{
  "activation": "swiglu",
  "normalize_top_k": true,
  "routed_scale": 1.73,
  "balance_loss": 0.00228,
  "n_head": 4,
  "norm_place": "pre",
  "norm_eps": 1e-05,
  "rope_base": 500000.0,
  "weight_decay": 0.19,
  "warmup_steps": 80,
  "doc_mask": true
}
Below are experts of layer 5 (counted from 0) of a mixture-of-experts language model. Rows are named router (the router's row for the expert), gate (a neuron's input weights, with its number), up (a neuron's input weights, with its number) and show model dimensions 0-255. Each number is 128 + 24 x the weight over its row's rms, rounded and kept within 0 to 255. Numbers have three digits each.
After each expert's rows: "mostly gets" lists some tokens that are sent to it at least half of the time. This comes from a sample of Wikipedia text that the model never trained on.

# expert 37
router:159109105137158126146137120120105148139113106133129128167138132142138096175176108129137092131091113110148105133140145129163111128115176159109132149137113131133133142177103123126130137134093093076122124119103138145175112134107197123170141145119108124117144123110156121096163108108092091140132127137105125109084141122083127099123146114192121150136098139100103124132110136124134138095144169159152146135151105164121082090097158155109129129162091093125093149148106088138161141135141126117119170145125086145114133132088122119189108136158157121081094157163136140136148152157129096124121177161123142160062121160118148112081132120120120121123153117143120160100121104158117138150134094123128134132129105093147101135138125168124145165133142139154140127123171163182085164149102142
gate0:073100090169166164138144083107139147105078098176127146087116137153143122178159144074124117085152102154102142144141132091183127129103117151089095098137119157114144115160108131131090097148124132136174112125137126161133114128106136125119157155105109106172122136126106134127134124113093143136152131117093107150090167134121126139127114172109107142128103120141147115125183121144171148132123130122187118148142151112054110138159133182152165155103138143130106116184151133143133104162106122110129117133171156144134111120095107082145115147133111084095094152144159149102142109113139120123148148135192136128085142113150127114101130159127114107119140135176123143112122132112109108140137125098136171111112142115093136121136060152131120130153137149156154127131124138130115126122140148
up0:143130109175105104111139140153105152128181159115121115164146154127125134115136120132095147175126151109132101117154125166141142108144155079154106189200132125131133166127134112103126127149124161079117148113122156129161124135144152171113053104115126108074119131126136139115181144142143151116130152129111131132150122086139091188094148097128171077132127121129132102107090148160131091129162153131148113104113123130128143155124118093138101140159136130087147180140130125107124157094134112147183126118113085137102103152092108158099165123114123165129166104139146125119127164114128114132111130134110096142147139136112132147111127082102122106093156167174145161130135151122128129104108097126092139134132116116152100134117167125127145115136117189112128132098126159132127138139125198
mostly gets: "iy", "akh", "aj", "ž", "š", "oz"

# expert 28
router:168107101160134093140145121130151124155079135110155108152122132148129102134157089146200130099115072115207096131131157070119090146114152171175118121136096146142133152130132153160134146182096131072107136127099162163136146132131134174136129143117111132116128126158125112125146146133127091148130168162096115130098135116109120118169145088175160137116117120116129118140092116148114154116125128164140145170108156146105087133135151130095115143157094101114113127123104101173143165167139118164108161137101128111140133124098164116198114116145147113116125145126124112131141147125103101136114156149164141113084141124107127144115116127098156134139150140129143129108102151146122156116130087149127146161109114100134109090131127176133146179102123115138147130063135146162110153129112123
gate0:118145112161102095098127153150152153114136088124092135179131127105127151129126128129100163141095099120136187148110108172142081096130103154130102147138118088129176136116063172136115108153128108100112084153133131160133112122098146104121135118082151084119141138138152161152139131118129134149119134121140134133107090149137130158141122165112150124105099121148083126108150153126099112119132121129070107133154122149175137175101111169174173103099101134125100128156118110097133115142125170124150151127115097115135112094071139132111107133101160154089096104150149119153154147143123131122117157108157133089142116170087123131142141123169158117144111114144106121119129113107144151153110143098116151096099135114079128126161126129144107150191159134088117137134154111085129106101071112
up0:148128160119170066126120118148113150106123111107074129154127125108127181099138104133102105136126092117130148118123140148121122107155117141106105103066143114096144144106124116108129124149099194163140121111100150105109109120104075119143135103115156114133124098093140123142115074111169116127099149149129091142128119154113093125113144127113110174162159120120151129154135139086154130119106114136150098117155105136151133149078118162133085108108176130149120146124118131101166121104159118106129148127126103182119110152113116155156100128157125097136116120092101134098108117112155110159075107144130131131133119109124072156156129154149105128108111160093088105102122156147114123146077142164140172131136164111119143170109128145113101140135092103085140087100178139112111184155154128
mostly gets: " ", " .", " −", " +"

# expert 12
router:154104116108148092163165145134126116159114116101124099116131152158143099144152113164178129150131070172160099121159163075141125135081168151154137119151104164134124156101132119141154145173090095123130119149095124163180158155133145154155104113123106103090148119138154157110152129125111130168136155145098135133083133137125156116139123130151150174124111092101126124126089126136138138107136101146145153170105126127100104107132126098099102137158106105116086154128151090161152108158152144150109144144116132117129158155124134111170108096151091115101101132171097103148104153175099096130123126161149177127084130148090121157110116095089153140128166145148112135108139116151118132125156121102098140172117109090130128126125139163157147149112133141144114139092150147157105180158110129
gate0:084152144192138139129125098121143117112079116129102155153162081146163150156121092112159113146133123103197131110121112136115071157166150149122098102180142128172085123125142073133084157144079128110148146111108169103138125118118129139165148131148152157095114128162099078104151135130132130134133120156119141120110068130120133093128108147148134123102130114146120158182111112134113140193131117131096102156114115110065096129150107120112105113144143119168093134110122130126114102146150128125126105111115166102124133145124117146151137135128136104118130128100157159094113160153133127103128107127156144110120134139146135117124124161113132087143096084049152130169099176149111162160126097151129107157104125108123138152130118157112131120127121126143106127125096153132144127137153177
up0:118129114126129176149089134120151154135133125115104092132130119109119124114161109194125144107160170121130142096151111088144109128140146140132137153108179100130142124144116133110134117085088163109123129134127119099140127121086113162106141085086108118119119110143112075124138093141194141123157131147103125134137120104148125148123085117131148161127151167087078120137157112111128099101125122130112122141129080117105125111125197154106135139109146118090098123105084158192123141131076142109122133107154095152107087092117098154106143140121141151110074138134119098129124145121107129142108092105152132114114170159135126085166155117120117114075094157121121126146079117116179103133136123148142122154123110104144164110138144158129141104166144140105139117096175141111096171140176145
mostly gets: " \"", " '", " [", "{", " “", " $"

# expert 57
router:164111116126143126160134139122150122117122117092162102110106119142123089130152103145157131123126112138125098153180137124130111110098133163152143172180098113146129137159111108169136117153085111096126105129105128145117143139122150183154132117124120125109155115124144148094154105134103142157136154143113087101091189126098160088136136117141145138107102121109124129132115129147146111102175134132136153129138119158111085134144105145092137109143096138138070118172131106148142131139137136160080147150146136107108158151148137089143104105163107086077099135086117135126166185122089101110102187129163137112129158162099112145095123087114125150117159132175147100110145135131133143121156132126068161156072119119115113134171118161175120146081133120126137119127116179150126120149089114
gate0:119128153128144141134135150150122121131088138114168125147086149172125123122101143187141120130139103094140142149114138143114170130116159137111142170152144134113144151140125114133083164085129111190094123128156125118106131089153120164130110142132123117127156129176134080201095154135100147162143106147139111160137136149172112174166114116128133131139127140141114142141110135118113104151128139107117088127183119114133150130138158146077093140095146115135103114111172139136141125171147148107108167140167095140115190101128125108167118109157135148132144116108086128119142172112127124125132134128135138109106113133093089117158151082136078098105113148152127106071142139152111107107128164129145159087113138129133164097100095159112093091115129094159147105106061127137147125117095138
up0:132144122113102145143119077148131132182151117122139117105109126189159146149145103092115114129128095153142135108110130138139131136119080123140142137142120136143115118114161135110144100122121096110120129154129090142114132122114130128123067074134114093093168110090102152115133095146132089123118087080153134106153072136153091107161161113086152124116123126147106184150117161090116121130143143130136182126143100143178122118142119114156171111079127073138129097128126130141105076159126087144128130145121103173099114084127124099134109133116141083138169156123098149091135139130122140142126110087120151147146120082122130125088107105113115091122086133098113128156125141116084126130116107144121144156196129118142107150155124126138116181173130115152122192106101128105140138152128125
mostly gets: " first", "th", "st", " second", " First", " last"

# expert 7
router:135123074143142115123139094112116116118129105076131102104145119143120121142144107146144131098098098143130119103130146128189107151114144154134142105135114133127154123148148120198124131118105110112134118136078127153163163141131106127150143137135115106088154087132129130105127112122134114134141144166135118102055170142111139090148134117136174148155107134063080072120102144171132145101121146150142127136142143133133103130073146135079121143129114084158100117163110115173157123138153115168071157161148133119144136121093155114151121117135097102097116139128107148133127151151107098113096137130143175153081145127113123137141109152085151145101131130132116109087147112209121135134124093107098127156117102112128098092137105159116129180101108131157137152140136137144090147165097140
gate0:110142095148130129163166144120086140149127166116140118118086161126151103151131123160151135127120121185156141145133102132134126151112194111141117102110134116125150109104164145137144165103108105140098154081125146109123151144109114105123111120149073117109207129124138127135099123139141079093148107164115134155099147123095106129116096136087078118132173145148178161124144128177121138177146166144136090104148126137133093147128112109139089162100152114147135132183154103131137151076139133221149164134141080162131125125154085130116152114097092136115132151126134154131147118125144129117127141101127154138142137131113161139150119151110118167121148157097142178131115120125141128120133117139152135171157125118159143105109114091117129143153109158108134123145093092124109110091134125
up0:165142108170145140163095101157090135094128145134139112129144126089116087131161127115161144071086133159126088123098125150148120115078129136131146154113159136124120121135148097157134134136141106145066159113085135123121113141130088158117120118142119140115195087089120126132141161115149123084079102135120142133124121127144137108123144135090134156149141112079093120165122144108113151135193118115114142114142095118155112154114085146091132102139180119136140122169097129136137153145126126162132161121127113121107116091151110108072129113106143086148129094112067140128125166127145125114151125102129106108153159168132116151118128140140117104107131107121114089105122102155150144117139130126126113169147158101163165082151145147130149126173073160112111110149103125134076081115149126
mostly gets: " |", "*\n", "'\n", " –\n", "\"\n", "\n"

# expert 60
router:154089099137152122172164132148135130144107127112140102114110137143160139144134121140135112087141093115141113109139144125165128107105178128124167162144094122154099181116144135146163129169108100130111086171110135136154126121151131140144120140105152155099187095149121115100164117101129133180142134147118122105118158134086140105144139141152189213117123090121105085120101108135121129081156156134141146136133145132093094088079122150136117165146109127141116136133139102162154144146128133169126157163101119108135161159120122112130144126150145076105114117167141129130128154156088123115090147135118152159131154148107146170113139145085127128089148119141106138121119104135104172135156102146142146171103100087148121087115144160129139126107104120157128126091119168152103158144085097
gate0:167140121084097116121139133127133112163141160147151075124081125141116120121141116135082112130157127159109092149160135180118141120147147082139106193113105087123137105153116118150128105145177115097123144160099119143112130096125137141104106129123167097142107121145122142149114139142167132170165152120145145167133109148141157108121147118097128125135110126123115142111109127165130175149073124113118176133125130159111108164100125132133133153129122092072180154127150166152115107108115168137087109128140108137139151138147106114158147153108156138116140155098123147140126157145115094135067133156112142104129125125143101149164185139132089142088122080122150142117144122101112124108086136117145132125118136127123106127133110136123172150054118151085208138111101126118109153097160116
up0:117111117132092114126141131102150148116125120171132136159166128114132104146135138117133128120134129157131100125155149122109142136118102110090072154128108099141181110100152088109108116153128175152131142138079107133133109112115142130095125142146128141127125158130119101144113125103126142139148140116129159117141117095121167158118147071140128131127127129089133100146105113133114079213164062170125093129122123143163122130136152138096186162163121160173127105120140161129108111147109158141149113121103137149147130139146153163164138143115144137137178161151150091142157128129105128172144133119155096094114153148097158101104125119121128077137131124075163106173104139134129143162141096144157162123074139141113043116119118124135132135122135143109108138156139122118096082073155137
mostly gets: " and", " but", " or", "\",", " &", " especially"

# expert 5
router:157098068142114112144147150150123133123128100088150094144105108161172107161178114137164133124136105121128081124129157131163117133124118138120131132150112152127115134130119145155115149154116121136140103149076136156152166125120150143145122144130127118093121111131128107090121112123113092151110202176089106124059159117130165117160109103150155132128085122119099117100096157137129155115153189137120156142108129112109113094153111128104114128163121093100115129131160115166140106181142112210116124139114115129110139133112158112167150117158142099116128142170160126133126131179116113128143171120116179129093164134110120118137106087100154138100139130147133140121143088181098114116122107119080115172104116116138100123122120147159136202125114128161138148122129135123108145142109142
gate0:150125081123150136102103092095106141143134134124111123144076109148185149139146183077099130123085107098081117107149153124134112122133139162119094118102108104139099108129129157146128143167115129143128109128140134113119111109173116138113140094134115141112125118108110131116155116138126138152139122100150110108094129129158132109138130103116124170149177149119158110159159108067117087145135112135124139103128115150119131098107163098141099156117090127139125128199077139107126132106103103144164113115156119113128136120118134109162122125163128165147144176179107110138120130082132124174133158109149116139108087093083130139165170132128123098120145108152176088095076138160163111175166128086125129072095147116128093119144120092122118127130127116150136122095079110159122124139154141
up0:160077084131120123136135106104127101137125151120113150137111088168132125134179158121115134126090090127092159119160140099125132106125127129123116101068122067120102127162123191110132134137137113129139121120111108147127127085116103113097136124127087142078137078117131117116150126168121147141130168079189155114139098141161164133140130063080158123143127112104157092119120120106143108111135110113140106129127125146123099154113138132147152134060090114150090130149126122120138117118142130158120113121148148129136148171124118122129147137151127128135146188137103090097108109140119156138092149146152127105123107104072140145136189149132098143114144103126141104081132118143183131155148144059075113118128133153115138096116111108123133109113138148157109095123111115125131116149170169
mostly gets: " |\n", ")\n", " |\n\n", "\"\n", "|---|---|---|---|---|\n", "|---|---|---|\n"

# expert 25
router:148114082140137093189135125122128122136107133120143118134121129148173126135152127167129112112115064126132085119159139132137144111088188127148144150145108103136103151119162132140131125133110100139138118191104139155129114150104128125180124142102128149094186097134122107135152140103135110169128147139142139129093159161116164124187135113136165157118112079109108110089120130153138122071135143161154144152122152127121106131089122104132125127139112131130110165161149109144147121152136142193081141168124125096141148146117153117142142121144129118106105120155088103109159163155106105102092155130099145139116129166090122173123127125069122141097157114134110109091143092141100158135143119152126111173131107107126112083123138162134122145129108140178127139078113154143119162162081090
gate0:183165113103120125151123146156119079137090138143185127139119096108145107119135169170116127154141087130093135145164121122107148126077125113179131138123128102121163172128132129116103124111125118121097142143124118105137127129108119124108151115102160087131127116133085115144147115147115070163173097175131170175130115142133092166143177091131135117134135161138147153160130112123141173103134115138150156131161127161083130091111109153112143107140144150126137113163189163160116120132155110116126109153123117170110133140144149140163163151105117133137174110159143127111133162106127127157133129122143106138157118119144100132096115167158120162100128156135092130105135094138167137158119155102162142147138094111144121170126057173106102115120103114183112133106116101093122164119128125
up0:182163122163127124146102115124107147129131128167185122121123091116136117111135157177110102126132128118134159164146139130105113058097126126167100134125114142115110161120136123120079090143114121126140119131138152115133149140098147098099136109152142098112150090122097142152097131181160118162157087159162143146093160161154116133147165130083129114113131162115136177139121127111131127092116129151131154168168169132128124068143094138088137104129149125155144124169147143128125104139135086110137132163121112178123130083127161105135140148117112175102136100139114146137123138135146116134127169112150115111172096082151125114118114078148126124143142160145087143090162146151097105180107141109177132112146115084127136123151088116151107106090118113179145134089118127144144115146110121
mostly gets: "\",", "',", " although", " Although", " while", " because"

# expert 64
router:169088092120157100145154137121141142165096112092148102128138148160150095148165107147172114117119090143151091125147156103133103131088146166138138149153085148150116152140148129167147139155080106112117114148087138142148147148115153164169104127103133113102158094148147123093150121117101112159122160163094124137090149120111151116157142114164151160137099116095104104106082130147128156089141139154141163157126132143106096102117141117106092163161091099112088141129127090155167127164153137158106165151133106127119146148120153122164117110157117099098100125146110114137102159167094094123094131162144161143097147138093130143111098112088154158120161141142133137091133124159113141119139110110106150170115098101137102111155131154143146169117120136156125140100136158152096166161106115
gate0:122124159135071113166123099134087081124077090115097138142115103153144112125102113108143117151133137107137149150158110090156118084115139179120091108135127136179126121115154143159122120174133078083132131078118149168138105125106178143087112083127101119104146113162105128122135120131149146110157106139121122094116120124143101135103114163094159148144153147113123112129096131126094147130095112121120137158129131105133108108138112105132116130145106132150094127146123127171123111118112082107111171126147080106116139120127124159129124138108077146134130083197174116095118088114049143098137119166158119065123095126123155111115125164131128113129145151111121112147109131098088144140145093066158166126134102156129133131098135141114122164120109148133150116125140097119142113122154129
up0:152171112125151113104092121104072121105115121139118173144131116150108081107163147112149151110201125128132126149136161113138093123149126104095137090111109102172155127130159136086134132133178108136142085098129113146140109151121130165130164118062086142136146117152110119133144119167167135159173116141131121139107107166153106115128142170107123122128105100109118161150095144132163134121102131114133127091106118147125130117098151110166099170121142142101143167151103171130144128096117141112124148118167152121084104160121115043143129107102131120100138136080121129122126117138151165142128171152152169133150103108098110157096150129144153149129137116089141154114118168136133165176141113098144095106123117138114114116105094117199105135135137148144103126134124146137154121124097133
mostly gets: " downtown", "|---|---|---|---|---|---|\n", "″W", "|---|---|---|---|---|\n", " Ward", "|---|---|---|\n"

# expert 4
router:163088095122160098146152137116140144161098109091148106128141149157148102146162100141177109113122093143155093124149153106139105133086142164142139141153090142151120148140154127163145141157089106111117111142088135146153159146119154155168099128104126108104157092153146134099157118123102112159119158159093122138086154121105150112155137107164151167130100112093102108105086128149118158094148146157144162167129134135105088107118144118100095156160093100119092142130131092157169127165152132161107166152142105125127155146121154119170128107161122098094100120143111115141109161165090090120089130163144163147096156134092131141114104116091149150116156143154136134089139127159112138120131109109108147164115096100135101110154129157153142161116119133159127135103134163151093158161107117
gate0:147140144145109119116123140123146152126111141128148094115104093083164087098148075127097117141116156105129130146124110112135101128119184139103157103106165132171121120136130120140163112156112138134170121114118096077167163104142143125105146160116107137115142118142135115124126109142134136099119093107112123099144093143104095139117129132144127170059071137123132125136148112131150125110125161180136102098133111112115157116176120183153127133128150098120153111147075136156158159137159146118144111165107187129116129124160146140142163099135093130092151151118115105085081145143104150156151139116111133125120124108109128123147159088094117120100083177123128121146114137096142115142137138130112177113120125109112147130085104111091093119119117141140122145049117157158086118138092073
up0:159123179142122079139131146098136102074117135128162104071102099084107121129086140126112071138086159114154131123125102133140113104141160136112143151122117158114103089142128119115150132178104143162154158148132133124106146153129132110084124149180109125085133122157151168117088071097114130127170135111132127080127135153150126122100137144149160113119122118111100127145092110138130134069154108140098169126126103120128137142114107097116154137126137109125112145165130125124155095120123138157133166113130169151148134091144125119148167136128151160150135148109150100085159120128081144117177183107106116160119149118144089113150151129132126136171102130108090098146113163142177096096124161175101107141137118151129145116133138113133101104110087124159162150131095172134123115114105101
mostly gets: " guitar", " drums", " vs", " COVID", " guitars", " bass"

# expert 3
router:167086097120159091139153129119138146156099112090146105135135145156145099147166097138175114115120093139155086124146161107133103137089145167144140141156089150147116148135153132167143137150090101116115106140080141150155149148116151152167095125099135115101161091150142126096155119123099111158122158162094124138085154118114149119156138109160149159129097111095102104105085131152128155094140140152138168158125132138106088102119141128103096156159094099118094139133126088159165127163145135163108168151134104130122150147123153117167122107163124096097094120149103113136101157164087094124092125167138160145099149132093134140111100112090148155116168145151126137087142125152119136121135104107098148162109096103136109113153131155147141159116113139163118136103132157154096158163106116
gate0:158130184117083153109085096149119145109132059133094100121132139170108128187120117136123120114139109086150134125144124114085138120068101134088140125159126115142177126113140130176120126135142155157128120100118119126102148089161156154138151148110144175113089134133173152088150094122120127136115115144152108092136127076161131151155118115105136148144115117131109143142132132098094124120144178105132124127176126111152137145170135094095109092145119144173091140120145117174126150145172117135112106105118147119193112135147135127133134106153131096144114101130122142106115092116055131131121124132099136121140144129127156140166126118113134130154104126108163109120115133108146138112143094163127154123113132111160097125073112111129146138169078135107116199156159134137105143162121102
up0:126129114137153112156165122122133133084133129122111154118090094132085129107122099085116095106115143139097115176125129188135145131126108100165126122150107122146120108179127097126120139142134110130139099168104143138146127144098155127077168146101130126142152145110121096098148126116124158147140098164152135144145161160121112111116139162157123107123091086110134147145126146109176148147147169113140115120166090084137131158074121167108118066092113140137131096123115097165115108141122117160088181124134099126109112097109133089102110142106158104146101145147140155123126154127129132153148083157142115145094132141144090169146179092156116128178125123114112132144150126126156095117138137183110146118118130137102122130083136106146180125136141111104126133084106121117167093192111154
mostly gets: " |\n", "rs", " brother", " Cass", "ancellor"

# expert 36
router:136114106117140098176150143139120128134127101102142124103118120168160095141158114145187132098093106165136098134135138088167142121110170141165141153123126142114121134111149134129142145175110092137122116165103130148179166153141151123134128113122123127109149141149138115100129128104117114182085153147120133122061122133062165125126133139162123136110112093090138119123105120145139153108130111139176163163128083131097121145132124123096117131129109107118129142115146100153143117147162116189091157151109151135124130186131143108190134075149124107101121130147109097179116145145096094108133144143143173145097129142106145172130102110090160146097151153159106159104149086184111123140159120102129138125095104080153142133127106153149113164132131112138153139115125153152118159141098129
gate0:096061097092183157120145156122095103148125135127134152131102134135157130122115132132138157164166101144152136106097104086176128111123148140129124120154124089140061144089143136160124168148171120147114121115081084151112127146100128135080140093123129120116118099171087072101146152129126156131157148144136123122108128139135148116148102125124135129164104154103163118133110147182101116133149158141129136134131137148168143112095139124117119135135145082108103120143156125140113077061121152139127130164161122184110115158151133133169112122104130123113082125146098118122120097162111107072148124162124144129125133140169146156131156077143161130126121115144102134061171109120095091138119098134139123159117103163150136108144131137110123134170117117132122105146154099107126141123132096
up0:117117084133120145133162177135118139155124072128109116144145133111101099139090117133120142148143116135115091088145185114155121157088124151166148125163133144143089169133170147120115107133137153148135104110119128120112138133138159109133105141149138140132127110124106094102145122125170136150103129138158119145117121115117110132099119142124124126143118141155173159116128170155086109097121140138076125126136136144178110129138176119104146188173126093146133151130163160142076106113133092125125138133190133115098110138101084192120122129116116136134132142112142151180130108130130143094128056166122164093109160153128134147104109081108093077121149128142152087078111076105112102141124126136177113112147097123128146096146111113103110153143094115124114116135149111094119168158143117
mostly gets: " \"", ".\n\n", "\n\n", " (", "===\n\n", " |\n\n"

# expert 20
router:158105098154132106142158157107154169146109137087143121123112143158143110126133116124145107129134101143134125155158124122127067114131128172168164135173104112136124139130120148148135140157112133116157126182111130129151156128125134155144088106081168127082145131116102163118128149101136094123110112173109109110118156140074165096147156136130143166094110114120132107120103100162149115113161152157102160171132124137114082140127109154095079143155090090137108104130105119135151158140130133120101136128130135117118171135086157120133139128165151067076088134138101114099103138148110113137116121152132162164096116110058135124122108132110192144120169145135136139116127092133126123084150140095117142164124092106132119150124156137128131145088113179172125131106137132168120167169120124
gate0:170115123149168131112103132152162127153133135130136130121108092143101086123125063116109100117164141102156150158179110152126133147122147127142143201150187110109153104127114090119107111096143124129171148136106130144127104064111130160168132132123132111058110109100113175106131112147107106146167121142116095165120141138137166154199144154115134092090114120112144145137126128104128117117108142085130101144129126152155159100076091162141116129125114120132130084143123138165142156100154096116107144119104191130113153115075119105127160119152093130120110123114093127099121121131097132148103112135092142121120140154090093122125141085120120124147176142132108130151129142145134151129133140095105116127129110130117178146154153095162086141126088142164145109134112130100121116124115105
up0:160130138115113138121110149148142145088129158132104133160137119127136152164120120132144123141146180075140114122147137079102165119106109100127096133104104122154144110118100089155158168109099100153116121178136103107112166101136146110124105132091136052109132109157133190129122105112138121150125136160131154162161131127159128168129153097120135150157138158118146125104143170125149138134117148137121121149090146107176196104109115121123127096140152115161121094148141100110115128113131094143110113126102127133163117146108141109143136133123118187103070086139131089141070159119142137115129088129133146138141108091131142136131135095169082106107150136141129142181125126176138133106101113117083096148145141125071115136114121126116105140142105081121173139162110132134095116099136080
mostly gets: " all", " two", " some", " most", " other", " three"

# expert 19
router:160094087127169087145137141113139141158110092108143108133143129134140104142172110133152108095087091130161107129156148105124100126112148155141124131146095170132122162149150101169127109178110101116125123143093126152143122148124139145165092128095129127098155100144139121111123141126115116160115138142109105135095166125132145112130135106158129173147107130110101105124084117154130154112134136143143148179144129143118097110122122115109119163152100095135087133105165087131158131160169134141086141144117095127122130153087131116163140079143113099082099106116114100126109154146078096123095118144153151167104154134081132156099114094087153138133155158123125114116149107143117158118147097085092126159088119078116102090158139147164118170131099141184114139110162151168102157161117107
gate0:094143134155124123149148153113152122112124138165120137107106148141126099094139121143126160114122157133099100094129160118116104177077129130132125113111131111145114125144151150156088103168156089147099175094117131128098095156130162079138134099116157138169117154123111168185112118103155123157175160142093145108172094120110119090123139123106143157105112131135156123104104127163116127149126121146152109115129159132078117168118192142118135103125081135126119116132162155128139124178158135096144155087116082118112095121106143137111136155116152164120107126165151132148151100101154150133130121137153110179129161110127137146124110116112100094121130113101106124148089182116112126127123135117109101127040087158135117182095139132114141153142158113165160155104101145129119134099120122
up0:146110143153111107109137130119128156124143149111109126118053128130168125128146128161161125098149116154089123101167126134114143135058150121109160173121144116113137138135138148138116141110142126089084129090137145179107150121138131158129112113121125129162099108095143091123145101172117138122129163140139099142127072128093162119129121152090050133110166137144123075100098121110115120120136130143125152114077138133119172098143094102184118130117125172150109107159094102148148132146138148149152099117137146117139100091162120150122115135128125131123126105121145120098107122156101156161137145178142152180118138150098128091110120139133111113135123118106094132155109114115137110136113128149118186113121117146147160179067098126076129143127168163112090138163159169120109117147131140
mostly gets: ")", "}", "]", "%)", "\"", "\")"

# expert 43
router:150093094148130102156158148118163136149086123076172118107135149148140101163158112157138073139124116147121109088127171108142119116107130146172120143193131137152122129143177154168154127131102125138144110137088131127152141136107173124153116141127148111120141107158125107103136111143092095164136130163106151122106118119117141132122138110154147160152066128107117146119120106148159161099140131150187168148122109147124122125099146151104090152158124137125141158134136125155141122154130187156093167158165101147142139139096115138172132114153115101093092137121127119164124146152098117128107138141126169163136167134127138125106081129093159142117154146168105140083145147155116113142124112141112174142115080122111081137124132139127142192110138131177120114125103149129136183164114128
gate0:163143105126100113135156137115167143141087131112153107134094115124126140113067130088094137128127115149115137161162080101187165138131150144195135115132100134080133108129127097115109144131094143129116115102126096074117120145102136106094115124117159150114143104134192126130188132135147115118140078201069107153135126140135103167124144080115165113127140120122159117142129098148169109117132123136112167148092136128118115131133138116127102149146133190130154138155172160167182134135079131118108141160125125127138118147098137151114114151133122136129098130105112135088159082147086114103130143158123171116133120112142133122104105160125112153162149173117108170105102123133104129142144118134129116121154102122112145121126074093159121120143123120092141123138126141095178135126112124
up0:099116138093133119114116194133081099150186078133127129139086150135170114151152130140173101132118133155116139137148166132144134076089087123127093140116079111156129172116178132107159107122200146131144128122121164155109149145111120154134164103134135129120116133092116118132105150096114131115133136120099157104148151104149140136140121135177097127162108146153114109127133150102125144139149105126136138157125078123154143133144136116104138150134133098104107152130111143133084110148173128112139118133160156138089114089152106113119122114121069099124168126130145094138108120145117159102068118150124093114127132096129093116139133140125105117098145117163148142153156143113134101128074137145149111124127105081087125096131155155091135111118180161144177146138104153128076137121084149
mostly gets: "born", "(s", "died", " Phylum", "°N", " Animalia"

# expert 76
router:162110090122140103162144140112144141103094134120117092131144137163139123191136114153163129138117124123134107107115160133129101161110168128105174174125113106128116162120110154128138090179121129099135099142105139112149121139148207176152095136078125121113135092118116172109121134123101114157121132130094124132100130145127168130119155119135144156134094118071100097090117100142136122107155131141145160158135153105106110122099113143113106182127096104153123151113120097169150165154141168168112163113123154122115134136118148124133119093160117157115117104120124126119132153145103100089109125134140192150123135172117120104100092114104160153107145132156137165099129115147097129103151130111126103143129081103134066137126142143151132133077137126161119160094142150155101167136092082
gate0:127101115075133153134104152113138124125105100116117143088127057132123095096119131133148161116069099122113113140142102117117104150113120132080115150092091163146142128124131149140125153164116111146167135112124116117149119090097159114065118119153103095134113110110135100154119110155112138106132094091123110184153159111082088132092110081109097098129143119134131120115111099139106125180118107144139097113177121097138151100136122089112130142137136103104083135137101167156141159149124123112122122124110133164098170151131125154088134178117137121099163105111148127128174139116119125150101151110120145128103137147117101116117085126149087174145144120083167094182120174114176152162109121142151105114124133132099131140162108146107116131118117123136103161122134123098126078158154123
up0:093116078161111173100139154154095126115118118150121169139160163131082102130121102116104096162148168156165133146117127144119120111134090127107113096156132146126131110106094094122123130116105118066167117131146126159084136143145161138182110168104146130141140128150147136166127143107153116144154164125121082135135131078135156141137149150103135148133143123124097128143114151141143096096139129130074174105109092143159174121087138152121105124154087153154142121171124134109158096140110142120126139103144122180115097104127138151109112115122122126135140130167175135127119155118136125059150161150135120120120129086133151144121128121120140121129121105145144168128123113160126106092133176109094134157158134131138136074097194115156129138122145090101149138112143163166075164126100151
mostly gets: " for", " among", " against", " during", " of", " Of"

# expert 23
router:168085089121159100140155133124139147161100110091145106129135148162139094148173100138172111118118093141155093124149156101133108133085140161139138142148088146147120144139152128164146129154084102112113109143086133144144147144116154153170101128103128114101160089147143128102156125118103111161123158165095127138088154125107155118163139108161154162132098112095104106111088133151126150092147142154135164160124135142103090102120136120102091158161093098116089145131127086162165130161150138162107162150135111128123143149116150117163116106158121105091093122143105111143102160162088095118086131169142154146097147137091135138113101115089146153115163144145132139086136125158122141121135114104104143160111097096137104107152132161150142167114111136160126136105135158149095165160102113
gate0:121151132107124099095161165115140109113122146141103143122117099159145132068156099099139123160147113128105137060138142147135150151118133111150153148163124090153111148149048121136150177111151159178140153125114119119123135137108128133123160140144084077079142124134159131119139147085097123149165119114110159111144119126119109156128083121157175158107142133101069091138119122118095131105134113067136118123096125148156106162094113109134155157075109119102073139124184154110127153135125131170167088134116114116137127135121102100089164128122111164102134173122151130129176136092111117150129150111115109135126145149116123110108122140103118105111084158123151182120151153157121153135105131129087152159101117135149146119155127155125115131106133133135129153135144136136105112087102121
up0:104084151151133122118140115142143199119110144106117143163139072144114157157074071134149136093149114074113151153155125146138094107151143129149147141141103132145105151131118141135103122143129144120079178139125169125143143137102112133105155144137115152137118103133114067110126141081108121138133124151139127168182130112145153139095129153113112129142134112103096146143153119105149116152086137176134126125132136131122104125139171103101131148129102159128132129141165151149087135096140171110131163160136118090122099141121085159134101123159107160151161172115125123162107135121164147110112131133104169135099148115137110138087118132147122142151151094085133115095123166113097142054147128115144109126155150103129122103098106138125109148076148125095102103106156145090118130135109061
mostly gets: "-STARRS", "Re", " Re", " –\n", " argued"